{"d_model": 160, "router_score": "sigmoid", "balance_loss": 0.00214, "n_kv_head": 5, "norm_eps": 1e-06, "tie_embeddings": false, "init_std_o": 0.0, "dataset": "wikipedia_en"}
Below are experts of layer 4 (counted from 0) of a mixture-of-experts language model. Rows are named router (the router's row for the expert), up (a neuron's input weights, with its number) and show model dimensions 0-159. Each number is 128 + 32 x the weight over its row's rms, rounded and kept within 0 to 255.
After each expert's rows: a language model's description of what the expert responds to. This comes from a sample of Wikipedia text that the model never trained on.

# expert 47
router [108 135  90 124 130 161 170  51 123 139  81 113 147  96 173 139 131 162 118 116  95 163 137 132 143 114 179 115 166 150 128 101 123 117 112  57  78 113  96 130  97 130 113 101  56 130 180  95 111 158 150 140 151 137 162 167 147 165 142 107 105 167 171 116 121 155 163 141 133 165  95 146 154 158 174  55 159 172 101  60 137 164 110 105 147 136  66  89 132 125 128 136 177 157  98 114 109 109  95 109 131 122 126 134  96 108 100 140  58 120 116 147 128 122 180 133 121  80 103 179  84  77 172  98 111 131 105 163 183 121 167 130 103 117 141 160 155 222 126 112  84 148 144  97 115  76 169  59 113 167 144 127 116 135 195 139  54 169 128 146]
up0 [109 158 145 167 126 124 156 108 173  97 154 185 197  76 107 124 160 122 118 129 110 177  76 170 147 148 174 163 134 119 161 127 144  99 122  84  85 145 164  85  75 166 179  99  77 138  83  65 119 153 167 120 113 105 188 112 108  73 138  90 120 144 113  76  74 147 137 127 168 103 127  97 163 135 189  97 122 162 157  77 155 148 112 148 154 127 126 126  78 114 117 181 148 125 129 112 144 121 107 132  96 128  82 118 132 115 169 109 143 162  69 118 107 130 128 116 132 104 108 141  96 198 137 105 106 132  85 113 173 142 152 160 102 151 107 203 157 184 106 101  96 216 118 155 115 103  58  99  92 156 171 136  63 139 139  86 142 114 133 106]
up1 [178 195 127 147  98 150 119 150  56 146 137 118  73 177 139 180 177 120 127 127 120 140 155  62 119 141 147 116 136 160 124  88 150  93 122 103 129  75 104  92 128 111  79 162  95 136 104 134 156 129  99 117 127 163 204 154 165 144  76  70 118 107 140 135 125 131 101 128 152 102 105  40 152 160 112 138 180 212 110  85 133 106  78 151 175 133  53 125 141 119 122 149 115 138 151 129 141 102 143 128 117 107 148 157 166 155 178  45 129 130 102 151 106 170  81 104 105 114 123  61 112 155 194 117 109 125 105 101 124  71 133 174 107 116 168  95 164 137 136 130 126 157 141 197 136 118 132  84 175 140 128 162 108  92 160 136  69  99 146 114]
What it handles: Word pieces following prefixes like un, dis, in or a capital N, such as un-arm-ed, Un-ivers-idad, dis-ag-reement, born.

# expert 10
router [195 119 144 109 103 172 165  80 153 105  78  76 122  57 142 146 140 110 134 158  82 159 138 145  90 141 111 124 147 153 151 134 115 169 164 117 120 121 121 120 129  79 131 136  70 132 169 150 103 120 118 130 135 154 156 191 111  94 114  80  78 105 218 126 152 149 113 120 166 184  82 141 141 120 146  96 165 148 126 140 146 126 145 101 115 126 161  77  65  68 190 148  85 119  86 195 128 100 101 127 188  73 114 106 129  78 131 142  52 119 115 152  91  28 124 107 149  76 127 163 129 104 148 138 123 106 146 155 128 161 166 116  94 152 130 124 196 154 125  66  62 147 129 116 135  98 110 137 126 153 134 161 108 132 169 136 159 150 133 118]
up0 [147 119 172 126  69 132 129 149 132 133  84  75 140 145  88  99 120 116 213  95 151 130 180  94 111 111 104  71 126 120 104  78 150 148 120 115 137 102 105  67 125 142 101 138 126  86 144 128 138 130  79 112  90 126 178 191  91 116  88 143 194 177 141 122 173  87 126 109 140 120 117 153 115 161  81 189 156 155 132 167 144 176 133  55  84  98 170 117 106 198 132 134  66  96 117 124 140  89 152 130 129 149 131 140 140 110 148 176  84 166  62 124 108 181 145 159 116 108 113 158 179 166 192 114  93 154 127 114 133  67 122 148 120 137 157 132 220 114 126  94 161 170 142 135 130  64 130 123  83 131 110 169 120  84 127 118 114 141 153  93]
up1 [154 165 100 137 138 127  89  65 144 144 146 194 184 129  52 156 144 157 180 128 122 167 159 126 109 153  97 150 139 124 107 164  94 171 142 132 132 146  97 107 145 126  70 136 111 123 202 141 129 131 131 121 129 120 188 122 183  69  96  45 121  52 121 160 144 138 154 104 133 147  71 118 158 117  70 124 128 145 148  91 143 136 117  61 162 142 121 110  93 143 160 113  80 133 163 148 107  87 159  96 119 176 121 101 144 171 149 123  66 156 120 117 161 105 103  87 132 151  78 108 168 186  97  97 104 140 144 154 142 120 176 181  37 133 103 162 131 119 108 171 134 183 137  71 134 104  88 147 103 139 103 157 168 142 160 141 112 137 142  82]
What it handles: Single letters and short fragments inside foreign or unusual names and words, especially l after Á in Álvarez, plus Thai bytes.

# expert 7
router [105 112 127 119 117 140 136 118 103 147 149 140 165 147 187 150 128 159  97 147  63  87 159 122 137  67 183 122 113 127  52 117  86 128  31 117 163 106 127 125  83 121  68 131  80 157 143 127 116 138 110 151 142 174 121 119 134 136 126 140 115 107 154  97  94 189 178  94 127 143 131 122 124 176 148 186 143 124 145 102 179  92 133 130 199 127 115 103 122 131  90 134 175 160 126 175 178 140  96  67 162 125 108 130 144 125  91 182 149  70  61 106 131 190 137 115 131 154 147 137 130 129 112 161 115 144  51 146 117 122 111 160  49 127 142 157 134 146  87 116 138 142 115 178 129 125 187 102 107  48 120 139 112 158 155  86  63 185 142 140]
up1 [139 137  65 112 143 156 144 127 120 132 121  93 186 105 168 138 129 128  86 134 157 188  96 154 202 140 168 110 110 124 115 144 107 138  85 176 155 190 103 131 130 137  91  88 163 215 156 154  85 103 138 128 123 162  80  65 209 129 127  67 129  90 152 106  80 123 130  96 162 168 132 123 166 154 168 111 162 122 105 108 113 114  84 130 106  97 111 203 168 144  96 130 107 106 176 171 144 162  72 141 146 134 134  93 140 161 116  81 107  73  74 103 126 160 161 138 116 125 126 135 119 150 121 172  50 141 131 148  80 119 128  69 112  54 114 147 127  83 103 161  76 156 147 121  65  82 111 125 133  98 162 129 140 121 127 138 105 122 125 164]
up2 [146 152 172 149 147 147 175 145 120 132 110 118 131 186 148 144  99 143  95  98  43 145 133  70 114 121 199  30 136 143 119 109  90 126 171 138 150  89 159 160 140 109 151  75 125 115  98 179  99 120  79  67 131 153 102  93 153  97  98 156 142 145 135 126  86 140 139 159 134 150 137  86  79 160 154 126 210 154 128 100 126 124 101 117 110 148 118 114 133  71  45 121 213 162 184 103 143  70 172 160 151  85  60 134 152 179 125  96 151 139 137 121 126 119 129 127 143 144 112 132 147  87  93 107 154 116 147 138 121 125 126 126 166 164 139 106 126 122 135  99 109 129 198 134 201 198 125 131 125 112  79 132 136 166 109 117 122  86 131 181]
What it handles: First piece of capitalized words right after a heading or initial capital, often place names and section words, such as M-oss Side, M-ap, Federal.

# expert 26
router [167 174 136 136  87 141 154  79 112 118 146 128 155 105 145 121 137 113 187 103 162 103 165  69 142 110 136 146  83 134 108 114 128 122 140 116 132 148 158 106 175 122  73  97 108  65 121 178 139 104 117 141 206 159 138 179 143  89 141 116 151 148 179 162 169 135 139 128 124  94 113 182 136 124 105 135 155 192 133 178 159 104 145 119 114 101  99 172 122  88 150 163 170 104 100 123 168 170 125 149  77  62  81 199 138 144 120 154 121  80 142 126 108 102  62 138 165 117 130 143  99 125 114  99 101 118 124 114 125 154 160 130 141 122  50 136 162 157  96  94 135 109 135  95 131  98  92 168 107   4 112 154  37 154 107 149 105 177 118 133]
up0 [156 123 143 114 168  91 137 109 109  65 145 134 131 123 134 108  84 159 121 202  51 123 118  99  71 118 118 124  93 146 112 154 102 159 130 125 167 104 117 168 144 106  69 106 133 147 163 145 126 122 151 171 134 125 104 148  84 101 109 147 145 199 124 106 135 135 147 116 202 121 171  87 136  70 176 157 128 116 146 179 213 111 109 125 115  96 164 179  81 109  89 104  84 151 156 104 151 120 145 148 130  71 119 146 177 134 113  74 136 129  62  86 102 111  88 165 114 167 187 147 116 164  87  95 115 134 113 128 131 101 204 101 163 140 143 107 100 112 142 148 119 155 155 121  84 181 125 139  43  77 158  97 118 102 197 101 123 155 153 131]
up1 [120 140 122 127 103 164 138 125 146  98 155 141 170 210 146 131 134  87 129  99 113 131 119 104 135  89 142 138 126 136  82 120  72 149 108 183 122 121  92 129 127 102 160 113  99 149 126 101 126 143 120 198 171 155 108  75 120 114 166 185 133 106 187 156 176 139 115 126 138  57 158 128 161 147 183 100 164 134 145 132 167 153 122 125 180 127  86 115 136 133  99  73 175 108 121  83 122  79 132  85  80  49  96 229 155 161 118  66 136 116 116  91 128 111 108 160 205 108 158  95 109 140 121 175 120 148  78 144 101 153 173 119 142  55 134  75 180 130 111 119 107 102 120 113  92  74 126 129 156 172 170 162  96 169 116 114  98 163 111 121]
What it handles: Lowercase word-start pieces and LaTeX symbols in math, chemistry and phonetic text, such as con(ic), t in omega t, closing braces.

# expert 61
router [116 157 146 139 102  95 152 170 127 180 158  90 222 164 164 103  93 136 123  91  93 105 151  86 139 145 155  74 142 154  58 135  70 129 114  86 109 130  98 124 134 109 133 131 143 113 111 166 136  79 124 162 151 135 109 141 169 133 121  97 109  81 140 123 170 142 114  92 122  69 133 184  99  95 163 107 120 157 194 190 111 118 166  96 127  79 130 180 109  89 158 122 108 140  99 114 142 136 139  66 137 136 120 153 166  86 109 124 136  79 114  94  96 108 145 117 101 138 103 223 132 165 134 109 117 171 139 200 165 144 183 157 107 156 118 119 147 134 155  58  89  92  86 126 141 148  65 143 143 153 128 120 100  99 197 130 133 180 165 174]
up0 [144 168 210 176  84  97 182 160 127 105 148 136 203 155  85 104  96 151 126 133 121 154 130 137  56  98 146 110 129 112  77 137  89 151 176  84 109 134 119 145 164 113 121 125  69 127 186 109 136 131 137 122 147  92  91 102 113 105 108 123 119 166  90 153 178 118 203 161 135 112 113 135  48 110 148 112 105 140 120 152  71 157 178 118 125 115 110 163 105 115 135  23 147 157 146 130 113 150 138 116 106 167 143 127 117 140 103 184 131 130  89  88 130 111 152  96 150  84  65 183 167 148 145 115 122 169  94  90 102 114 125 149 132 137 128 104 147 177 135  96 105 135 136  86 179  75 143 168 143 173 167  85 103 166 121 155 131 204 126 165]
up1 [ 98 126 103 121  45 120  82 127 150 129  96  72 157 197 170 137 128 137 173 149  85 108 125 149 163  94 127 155 138 118 148 127 122 163 150  96 148  88 116 121 142 108  98 116 149  86 123 132 216 141 182 129 126 115 111 110 165 168 177 107 100 175 163 130  75 102  96 135  66  94 161 140 125 113 110 113 120 103 179 137 148 138 164 112 105  93 158 118 117 128 170 146 124 103  74 124 108 109 150 138 154 114  90  87 147 230 179 120 146 162 101 153 154  96  99  97 176 176 149 144 116 136 119 160 149 104  99 113 158  92 185 166  89 152 144 115 138  76  53  75  98 127 108 194 200 137  89 116 118 121 158 121  69 172 125 139  90 123 151 150]
What it handles: Middle pieces of technical or long words, like cant-ile-ver, p-hen-yl, l-ith-ium, plus occasional The and closing quotes.

# expert 22
router [171 137 101 112 120 153 118 118 145 173 130 118 132 101 172 152 142 137 148 108 114 116 143 169 116 114 160  92 123  55 157 135  62 141  76 107  89  74 174 140 156  74 155  60  76 152 128 116 153  86 137 154 115  97 137 166 112 191 130 120  84 144 143 180 173 142 126 119 114 192  43 119 133 105 112 173 170 154 170  96 159  91 105 131 174 131 114  69  85 122 184 153 108 100 208 102  79 100  98 147 147 120 146 108  90 130 149 176  46  94  67 144 103 130 159 106 144 118 125 114 122 141 165 153  81 113 123 169  94 105 145 117 114 130 103 140 124 137 141 120 137 108 160  96 151 146 136  41 148 134 129  82 154 187 168 112 125 141 164 148]
up0 [169 110  98 133 165 131 174 123 118 131 109 103 171 164 154 143 141 115 196  39  90 154 116 142 124 104 106 118 111 119 123 133 179 156  90 119 114 164 114 133 133 106 185 168  89 152 138 125 146  87 155 118  76 105  86 136 142 149 156  89  97 117  82 127 178 121 180 100 109  63  70  89 118 156  77 130 132  84 190 132 118  82  97 116 159 121 140 152 123 125 175 147 122 145 165 166  90 139 123 123  54 128 145  66 143 103 205 106 128  99 150 119 159 165  96  76 169 172 132 158 144 140 122  91 109 175 117 158 119 114 123 185  63 159  58 127 134 113 132 103 134 114 104 186 150 112 134 128 168 161 131 138 146 187 113  79  74 159 128 179]
up1 [152 112 147 208 110 158  81  89 148 131  66 159 101 110 128 106  92 148 108 150 169 148 143  56 134  98 130 114 135 112 124 175 162 186 113 103 146 126 185 103  81 165 174  73  86 175 109  98 102 179  88 124 106 136 163 141 157 102  96  54 123 130  83 123 138 179 119 119 153 114 110 133 123 139 127  99 156 128 159 120 160 178 117 147  94  59 144  93 109 126  99 141 179 141 128 171 124 188  74  86 135 141 130 151  97 133 163 156 174 169  79 147 148 115 143  76 139 108 145 167  76  90 141 109  85 103 112 200 192  96 140 170  95 138 164 146 149 145 110  95 132 127  75 128 148 148 152  83  73 100 141  91 141 117 131  98 113 153 119 191]
What it handles: Full stops ending sentences, often after dates or quotes and before The, In or He, plus ). and ". endings.

# expert 1
router [157  94 114  76  84 149 142  80 118  81  88  81 113 143 110 136 142 132 160 173  83 115 145  50 104 157 115 104 162 140  89 108 122 183  83 113 146 128 146 103 138 100 157  84 109 100 154 138 155  85 182 125 122 125 186 173  79 134 128 126 152 116 136 137 220 125 126 100 118  80 139  94 128 118 120 132 148 158  86  52 172  81 143  77 149 206 137 180  38 149 123 147 113 149 163 151 127 134  52 115 163 149 169 149 130 116 112 119 151 118 124 121 177 136 110 194 142 110 148 123 162 145 161 181 120  92  92 149  90 143 201 188 138 113 136 150 125 103 119 110 127 162 185 135 118  91 105 114 188 102  95 147 139 141 103 139 128 121 126 145]
up1 [166 102 121  60 124 120 124 141   0 114 185 170 167 124 149 125  56 104 116 158  84 120 122 147 138 135 165 112  95  60 171 110 112 142  81 142 106 110 150  96 171 119 131 172 128  84 145  98 140  94 118 140 151 146 147 124 103 148 118  81 131 148 119 127 198 122  94 117 146 150 168 107  96 127  79 117 128 180  71  71 171 155  69 135 100 168 178 125 108 151  79 155 110 105 152 128  77 134  94 100 100 150 177 122 131 123  90 103 113 126 142 156 145 104  69 145 145 127  90 103 174 142 137 129 159 137 188 119 151 141 138 156 115  86 135 128 117 113 132 125 146 102 200 192 106  95 199 162 140 140 105 182 126 125 117 137 157 148 155 164]
up2 [185 103 168 115 151 188 172  47 153  82 119 119 134 125 123 125  85 131 135 150  91  87 130 101 136 114 180  98  97  93 122 136 135 165 172  96  87 112  59 114 202  51 175 121 127  81 122 152 147 190 129 113 133 159 145 122 140 102 104 119 142 123 168 153 200 204 113  93 123 164 121  98 126 115 136 176 106 151  87 143 107 130 123  74  85 135 163 111 114  87  64 169 126 138 135  73 157 106 134 135  80 146 152 155 135 155 103 153 129 159 142 113 182 157 101 167 157 128 142 110 134  70 196 107 145 119 142 138 157 119 183 150 160 140 147  72 110 138 125  98 153 156 155 100 101 159  78 127 191 103 128 153 133 125 110  65 148  94 107 144]
What it handles: Middle pieces of personal names and proper nouns, mostly European first names and surnames, such as Macm-ill-an, Jac-qu-es, Jeff-erson.

# expert 3
router [160 162 142 126 115 117 156 119 108  75 132  91 150 166 125 130 147 124 121 126  97 159 116  64 130 112 250  90  98 113 148  74  75 168  19 150 101 187 138  67 126 115 107 123 118 154 122 135 128 130 122 108 100  84 117 141 125 117 150 120 145  71 122 136 127 162  87 119 155  78 141 164 136 144 129 145 162 125 206 107 137  26 135 136 157 136  87 140 111 105 191 148 157 135 167 159 164 119 126  43 120 141 111 171 193 128 186 176 113  92 107 150 162 115  93 105 151  83  92 131 121 102 116 125 139 111  99 174 110 138 111 147 155 139  71 136 138 111 115  74  83 131 105 138 130 136 123 156 178 165 109 133 156 116 151 105 104 150 128 139]
up1 [181 136 114 115 131 136 125 160  87 120 147 143 103 145 192 114 136 122 140 108 134 147 118 101 131  97 179 128  99 104 158  60 108 166 132 111 106  97 140  86 100 132 107 143 167  91 117 130 141 107 103 124 106  91 173 134 102 112 127  70 141 170  90 155 146 163  94 119 139  81  88 100 193 165  84 123 206 117  98 120 146  98 145 106 127 149 153 181 115 132 125 111 194  65 177 107 200 113 109  69 112 136 107 143 104 194 153 153  52 126  90 115 159  91 109 127 160  99  64 143  77 176  70 122 144 144 126 132 134 143 105 111 136 149 157 146 170 114 102 100  44 154 124  70 144 158 144 152  83 177 126 157 175 181 181 131 159 146 156 131]
up2 [104 130  76 128 167 143 155 136 113  61  79 123 130 118 128 159 126 197 158  90  76 126 135 142 124 174 146 136  82 124 142 119 124 180 143 129 105 158 117 122 182 130 130 157  90  82  96 100 114 156 102 105 124  94 156 197  92 116 166  90 138 133 143 141 171 163 157 100 140  79 197 160 124  98  89 118 138 138 214 107 132  97  71 133 190 182 128  90 184 130 123 127 199  75 127 126 135  92 112  46 104 113  95 133 154  93 137 195 134 103 182 130  90  75 114 142 103 125  92 168 165 130  91 129  87 133 178 146 128 125 119  91 138 125  91 103 115 201  97 135 111 160 143 138 145 124 162 135 154 176 105  96 133 146 102 115 165 161 172  90]
What it handles: Early pieces of proper names and acronyms, often after an initial letter piece, such as L-ash-manova, NA-SCAR, A.D., and year digits.

# expert 44
router [159 190 111 122 169 153 124 135 191 154  64 102 141 141 105 152  98 145 135 101 100 128 158 147 144 124 149  88 143 145  97 132  91 134  74  97 135 137 100 115 128 107 105  29 149 165  96  91  98 169 158 161 105 121 160 139 132 111 117 100 142 108 221 106 118 155 118  83 131 157 122 136 142 149 121 146 173 123  91 110 112 131 150 141 146 126  27  87  87  89 104 120 157 120  84  86 159 169 112  88 138  79 138 114  97 101 166 165 150 133  99 144 148 142 102 103 100 120 125 127  71  79 151 123  80  98 111 198 133 105 158 118 140 170 138 116 208 155 124  72 132 113 171 189 177 135 122 101 180 126 161 119 152 111 140 166  86 155 127 206]
up0 [171 109 183 125 156 124 124 156 141 163 158 146 114 127 126 137  95 121 103  72 194 145 175 116 127  98 134 133 158 147 119 132  79 153 106 105 144 142 114 154 131  70  52 223 116  99 115 165 133 129 148 126 147 113 198 133 177 133 109 133 117 109 135 129 151 126  93  77  89 145 153 114 144  76  93 159  87 124 102  80  78 118 133 121  56 117  80 111 159 100 110 110 122 108 125 171 157 122 152  86 122 122 106 143 175 156 207  82 121 132 155 121 145 142  65 114 123 160 106 205 130  92 102  93  85 143 165  91  91  94  94 176 161 180  56 166 170 151  79 115  73  89 135 136 109 138 166 142 125 165  87 152 129 154 123 121 129  96 163 170]
up1 [154  89 139 160 196 107  69 123 131 144  80 124 192 133 110 187 164 142 129  93 144 148 128 124  86 156 125 114 155 182 105  98 115 115  89  96 108  61  87 166 111 121 108 135  93 149 123 130 102 125 131 103 181 157 157 203  93 137 107  95 182 140 143  34 138 171 127 118 127 132 116 188 128 140 171 135 148 123  75 105 156 163 174 107  78 110 142 102 121  94 125 125 147 185 162 106 134 125 111  81 149 144 108 137  54 146 172 159  88 155 151 168 124 145  94 128 140 152  99 118  86 137 115  99  56 110 166 148 163 123  94  61 135 115 124 157 161 125 159  94 150  91 184 169 147 156 110 108  75 160 145 124  67 168 185 145 115 144 138 153]
What it handles: Adjective-forming pieces and hyphens, such as civ(ic), Emp(ir)ical, pol(ic)ies, plus words like National, International and European, and hyphens in dates.

# expert 35
router [165  93 137 133 111 148 130 136 162  82  87  94 189 113 166 134 124 234 153 103 137 102 139 183  90 132 128 106 131 131 160 129  97 122  93 143 118 137 157 182 141 122 151 157 183 125 142 161 125 140  82 128 102 115 105 119  85 138 162 136 106  49  98  78 119 144 152 150 157 155  56 102 154 120 160  87 134 152 175 134 157  67 145 130 143 108 122  86 138 107 196 153 153 128 162 172  96 125 116 101  87  98  70 166 123  86 176 133  68  88 153 103 100 126 122 166 151 133 136 166  90 142 155 126  81 187 157 152 185  93 118 169 101  80 164 126 159 113  56 100  63 125  97 110 176 154 123 144  72 117 120 104 148 116 111 134  81 135 154 110]
up0 [138 121  81 121 145 134  75 142 145 122 158  87 109 106 183 119  74 190 142 139 122 127  80 172 157 174  94 129 130 209 184 123 146 144  84 142 121 114 100 121 133 116  85 114 130 113 109 140 182 158  77 135 134 112 159 116 133  91 112 133 139 112 137  50 113 201 159  81 175 127 132 164 116  79 143 107 124 126 120 113 170  82  98 132 159 148  81 151 122 115 144 159 201 144  76 146 120 150  97 169 133 122 134 139 122  70 121 182  96 134 145 139 102 127 103 158 243 137 116 123 147  65 148 144  96 143 142 112 114 141  99 159 104 144 206 151 133 167 104 148 143 141  77  47 157 151 122  77 107 113 154 115  82 109 111 186 134 127 148  95]
up1 [ 50 140 150 164 105 109 167  82 142 131 116 121 122 130 117  63 174 130 173 165 164  85 125 172 148 133 104 151  98  99  94 135 168 115 187  74 125 141 135 137 133 160 186 115 156 160  92 130 142 165  92 151 129 141 149 133 168 174 123 132 163 120 140 105 123  63 164 134 158 111 142  89 141 130 161 154  92  91 189 149 173 130 128 168 113 223 126 129  77 172 157 112 108 104 127 148 121 108 107  94  80 124 124 119 101 119 170 108 117  92 133  96 125 132 118  53 112 120 132 231 129 122 107 106  83 101  86 132 151 107 197  74 169  93 135 160 143 147  67 105 103 162  96  98 167 163  99 138  94 147 157 133 101 110  59 134  88 141  96 149]
What it handles: Inner syllables of names and words beginning with sh, T, H, K, such as sh-ing-les, sh-ik-imate, T-y-ne, Lam-ar.

# expert 53
router [151 213 130 105 148 153 126 127 161 149 131 100 145 123 147 100 108 108 125 143 158  82 161 128 130 144 130 131 121  84  75  92 124 116 106  45 157 150 150 118 143 114 100  85 104  86 129 194 162  72 105 153 146 157 105 166 118 144  90 114 135  86 141 138 149  86 133  96 147 120  89 171 148 119 132 100 175 188  71 160 131  97  89 151 144 114 155 128  73  98 166 135  94  86  80 112 164  96 110 117  84 161  97 151 182 125 152 142  64  69  70 159  65 106  74 152 136 104 122 164 104 204 143 148  85 108  93 102 135 147 205 110 121 110 192 128 166 123 157  96 141 210 124 104 149 103 139 118 125 101 118 129 102  98 130 117 138 152 185 145]
up0 [ 88 159  89 177 171  84 136  66 129 110 106 137 118 128 115 165 184 136 159 150 138 124 171 130  99  90 141 148 146 133 123 106  81 110 103 125 105 147  67  70 118 136  58  94 128 103 118 138  72 137 124 136 110 113 143 103 159 111  51 175 197 132 131 155 147 136 146 131 114 146 166 116 115 114 131 202 149 157 109 142 157 187  95 126 134 109 123 125 118 108  54 166 138 168  72 163 160  74 187 145 117 132 138 158  93 106 104 147 111  57  94 107 120 176  64  89 124 133 152 150 131 156 134 125 137 115 103 118 136 112 139 184 139 101 130 108 116 161  91 217 100 143 150 113 161 108 147 214  97  92 116 147 165 175  85 187 125 138 152 103]
up1 [145 157 155 112 138 140  88  88 156 152 109 126 117 159 181 238 144  89 147 103 146 110 156 150 101 166 162  95 113 122 102 103 113  96 162 104  60 119 136 186 165 141 126 111 134 113 162 148 145 124 196  76 127 134 142 151 119 183 187 115 172 140 175 127 140  84 150 125 106 113  80  69 144 166 106 145 174 155  99 108 104 105 128 101 165 117 121 140  89 111 132 141  86 125 103  48 110 135 119  90  61 110  83 121 180 125 167  96 144  99 130 166 137 154 118 137 120 140 135 139 110 189  94  71 116  71 121  82 132 152 163 170 143 185 119 175 122  81 134 177 114 131 132  94 140 150  86 138 100 112 124 192 127 130  92  52 115 103 153  79]
What it handles: Greek- and Latin-derived pieces in species names and technical words, such as Anac-ard-iaceae, Ac-ron-icta, histor-ically, electro-ph-ile.

# expert 13
router [184 119 129  79  95 177 111 111 188  92  41 130 157  92 117 194 151 129 146 100  83 149 162 148  76 126 151  45 163 127 132  82 137 157  47 108 145 156 153 105 143  97 125 112 135 163 193 111 117  71 111  54 119 142 193 156 109 142 103 114 152 118 165 106 127 140 172 103 161 125  90 135 123 139 131 132 181 148 111 106 116 101  87 153 140 178  74  99 111 133 119 106 146 117 103 137 148 132  99  83 142 160 168 183 108  90 147 134  29  98 117 142 111 174 163 153  83 105 143 164 141 109  95 127 151 164 104 121 120 126 107 101 119 156 169 125 148 130 118 125 129 129 209 123 149  96 147 109 165 122 144 121 131  97 180 154  71 113 170 125]
up4 [104 154  36 165 147 184 101 151  92 114 100 120 189 109 222 116 159 174 170 127 140  70  58 146 133 141 162 146  54 123 101 130  86 153 105 144 140 139 104 171 127 135 137 103 153 134 158 140 160 163 147 157 146 118 137 160 117 170 187 129 105  79 139 164 129 127 159 147 135 129 106 130 183 102  90 136  82  89  90 116  93 107 172 138 132 150 153 106 118 162 201  75 168  95 104 151 140 158  90  75 102 140 139 138  66 138 149 146  79 119  90 134 111 114  84 107  75 169 154 120 116 111 149 160 147 145 133  93 115  85 155  56 153  94 116  88 122  94 158  86 110 155 160 156 123 115 125 112 176 134  99 130 176 184 132 134 128 122  76 145]
up5 [171 116 103 134  99 127 168 149 113 125  74 138 139 130 112 178 125 138 127 118 109 135 136 151  60 109 141 101 120  96 108 112 124 140 136 133 188 152  89  84 149 113  96 142 163 136 111 132 137  70 116  67 166 178 210 124  95 125 115  99 190  73 128 122 163 153 129 147 195 110  78 167  87 142  86 163 149 106 123  55  61 119 113 122  79 124 110 127 126 169 106 172  77 205 161 130  95 162 121  90 120 107 150 160 157 129 173 174  82 176 136 153 151 129 153 172  99 134 159 141  92 152 112 135 144 136 104 112 101  80 110  82 175 142 146 136 137 167 133 117 127  93 148 110  58 166 107 163 195 154 172 130 178 192  85 149 104 108 127 122]
What it handles: Consonant-cluster pieces inside foreign or place names and surnames, such as Pal-est-ine, New-b-ald, Bel-gr-ade, Har-v-ard.

# expert 55
router [148 140 120 139 119 113 100 124 240  67 129  69 212 125 139 139 120 122 148 166 153 120 148 106 104 121 110 128 114 142  92 150 127 131 132 116  69 145 119 134 107 120  94 109 112 102 108 178 102 158 149 157 149  60 182 149 214 123 152  96 133  50 154 162 107 173  82 126 169 127 147 151 124 139  94 139 166 124  71 113 141 128  91 127 160 128  85 153 153 154 162 132 145 133 128 123 160 151 111  78 105 109  90 115 100 140 113 135 118  91  58 151  99 153  80 152 144 145 158 146 112 135 108  99 138 129 145  77 134  83 173 177  64 114 115 135 187 161 132  69 125 171 111 140 116 198 144 102 125 146 169 169  44 184 137  91 103 124 137 131]
up0 [132 171 101 122 132 100 102 116 141 103 170  91 188  92 146 133 145 173 105 164 163 108 150 144 140 115 147 122 154 104 100 123 116  75  90 128  58 123 121 138  67 162  95 125  75 108 102 132 111  67 140 170 145  76 143 149 129 108 100 202 120  93 120 163  88  79  76 152 149 161 126 165 120 165  63 160 178 131 144 113 141 110 121 143 141 127  99 129 101 151 171 153 122  81 161 129 167  98 177 139  87 107  88 129 113 154 172  88  85 121  46 115  64 161 168 130 154 127  74 112 138 150  88 124 137 173 150 144 114 114 174 166 111  83 128 121 158 166 113 110 141 195 105 129  79 207 125 137  61 133 119 142  63 167 172 137 139 150 130 143]
up1 [172 124 144  82 120 130 115 141 163 107  86  85 145 118 112 213  90 121  82 156  70 132 120 109  73 139 160 103 123 143 121 132 172 113 105  63 127 117  98 148 113  93 191 116 130 131 126 179 125 198  93  75 110 119 120 125 121 133 118 162 191  88 177 142 128 142  58 134 142 113 105  95 150 184  68 155 115 104 125  54 141  96 112  99 162 179 127 207 122  91 121 154 120  79 144 130 104 113 135 183 130 132 139 143 184 173 131  71 120  82  86 112  70 129 112 145 150 114 145 130 103 195 136  98 155 141 132 127 126 108 123 175 101  76 147 120 183  72 146  95 144 103 125 172 186 141 167 147 141  94 167 116 139 175 109 150 158 127 120 149]
What it handles: Word-initial stems after the, to, of, often before suffixes, such as support, rest-rict, app, and og inside hem-og-lobin.

# expert 19
router [169 164 162 131  93 144  87  47 162 154  90  65 172 138 128 161 140 138 217 151 112  86 203 121  95 128 103 113  93 173  84 123 110  79 138 104 117  98 119 108 122 145  78 155  71 104 105 136 164 105 140 125 188 140 135 145 184  85 118 111  73  97  81 131 109 178 133 107 133 164 108 155 130 123 114 125 144 160 155 112 142 147 151  98 146 140 122 149 105  76 153 131 111  47 113 100 117 108  66 122 110  99  73 165 115 130 137 137 121  86  78 189 142 104 131 102 154 129 163 168  83 159 142 125 121 160 151 165 144 149 166  99  86  85 155 148 193 139 132 125 136 163 155 146 194 169 131  95  84 119 165 130  86 162 169 146 138 123 183 143]
up1 [130 165  93 155 133 106 143  46 174 148 143  96 150 134 135 168 122 112 154 119 110  89 126 157  79 149 146 129  88 129  84 134 126 112 153  81  90 147 139 117 143 146 123  89 142 165 190 155 221 136 120 132 113 142 103 167 147 134  68 137 128 159 125 117  86  93 134  90 142 174 185 134 143 138 110 140 124 100 114 131 138 168 201 109 126 162  73 151 124  97 164 138 121 148  68  73  60 185  99 198  83 102 104 203 154  99 169  97 162 145  74 107  89 105 130 143  83 144 148  97  77 107 123 121 107 147 179 148 104 124 156  92 132  83 178 132 116  88 108 159  78 139 163 148 166 161 118 128 116  95 166 153  99 102  97  92 130  92 155 181]
up2 [120 163 106 103 150 176 163  64 102 117 121 155 142 105  76 153  70 104 160  84  33 167 150 101 147  89 168 135 102 116 121 129 105 163  93 131 136 154  92 143 152 126 124 108 102 174 146 154 118  53 185 173 129 186 118 127 196 193  93 138 124  89  72 155 157 145 101 137 131 165 120 186 109 140  81 142 165 149 113 172  88 116 168 133  90 125 150 121 121  74 134 171 101  69 128 111 148 150 118 185 121 101  80 132 153 214 121 125 106 140 196 159 157  92 136 120 111 131 136 137 114 140  64 139 153 113 141 124 130 123 122  79 102  98 118 110 188  78 135  98 147  79 138 188 155 130 115 104 103  80 103 156 101 122 133 154 107 107 110 142]
What it handles: Word starts or short function words after the, a, and in explanatory prose, such as o-x-idation, pro-found, mag-atama, as.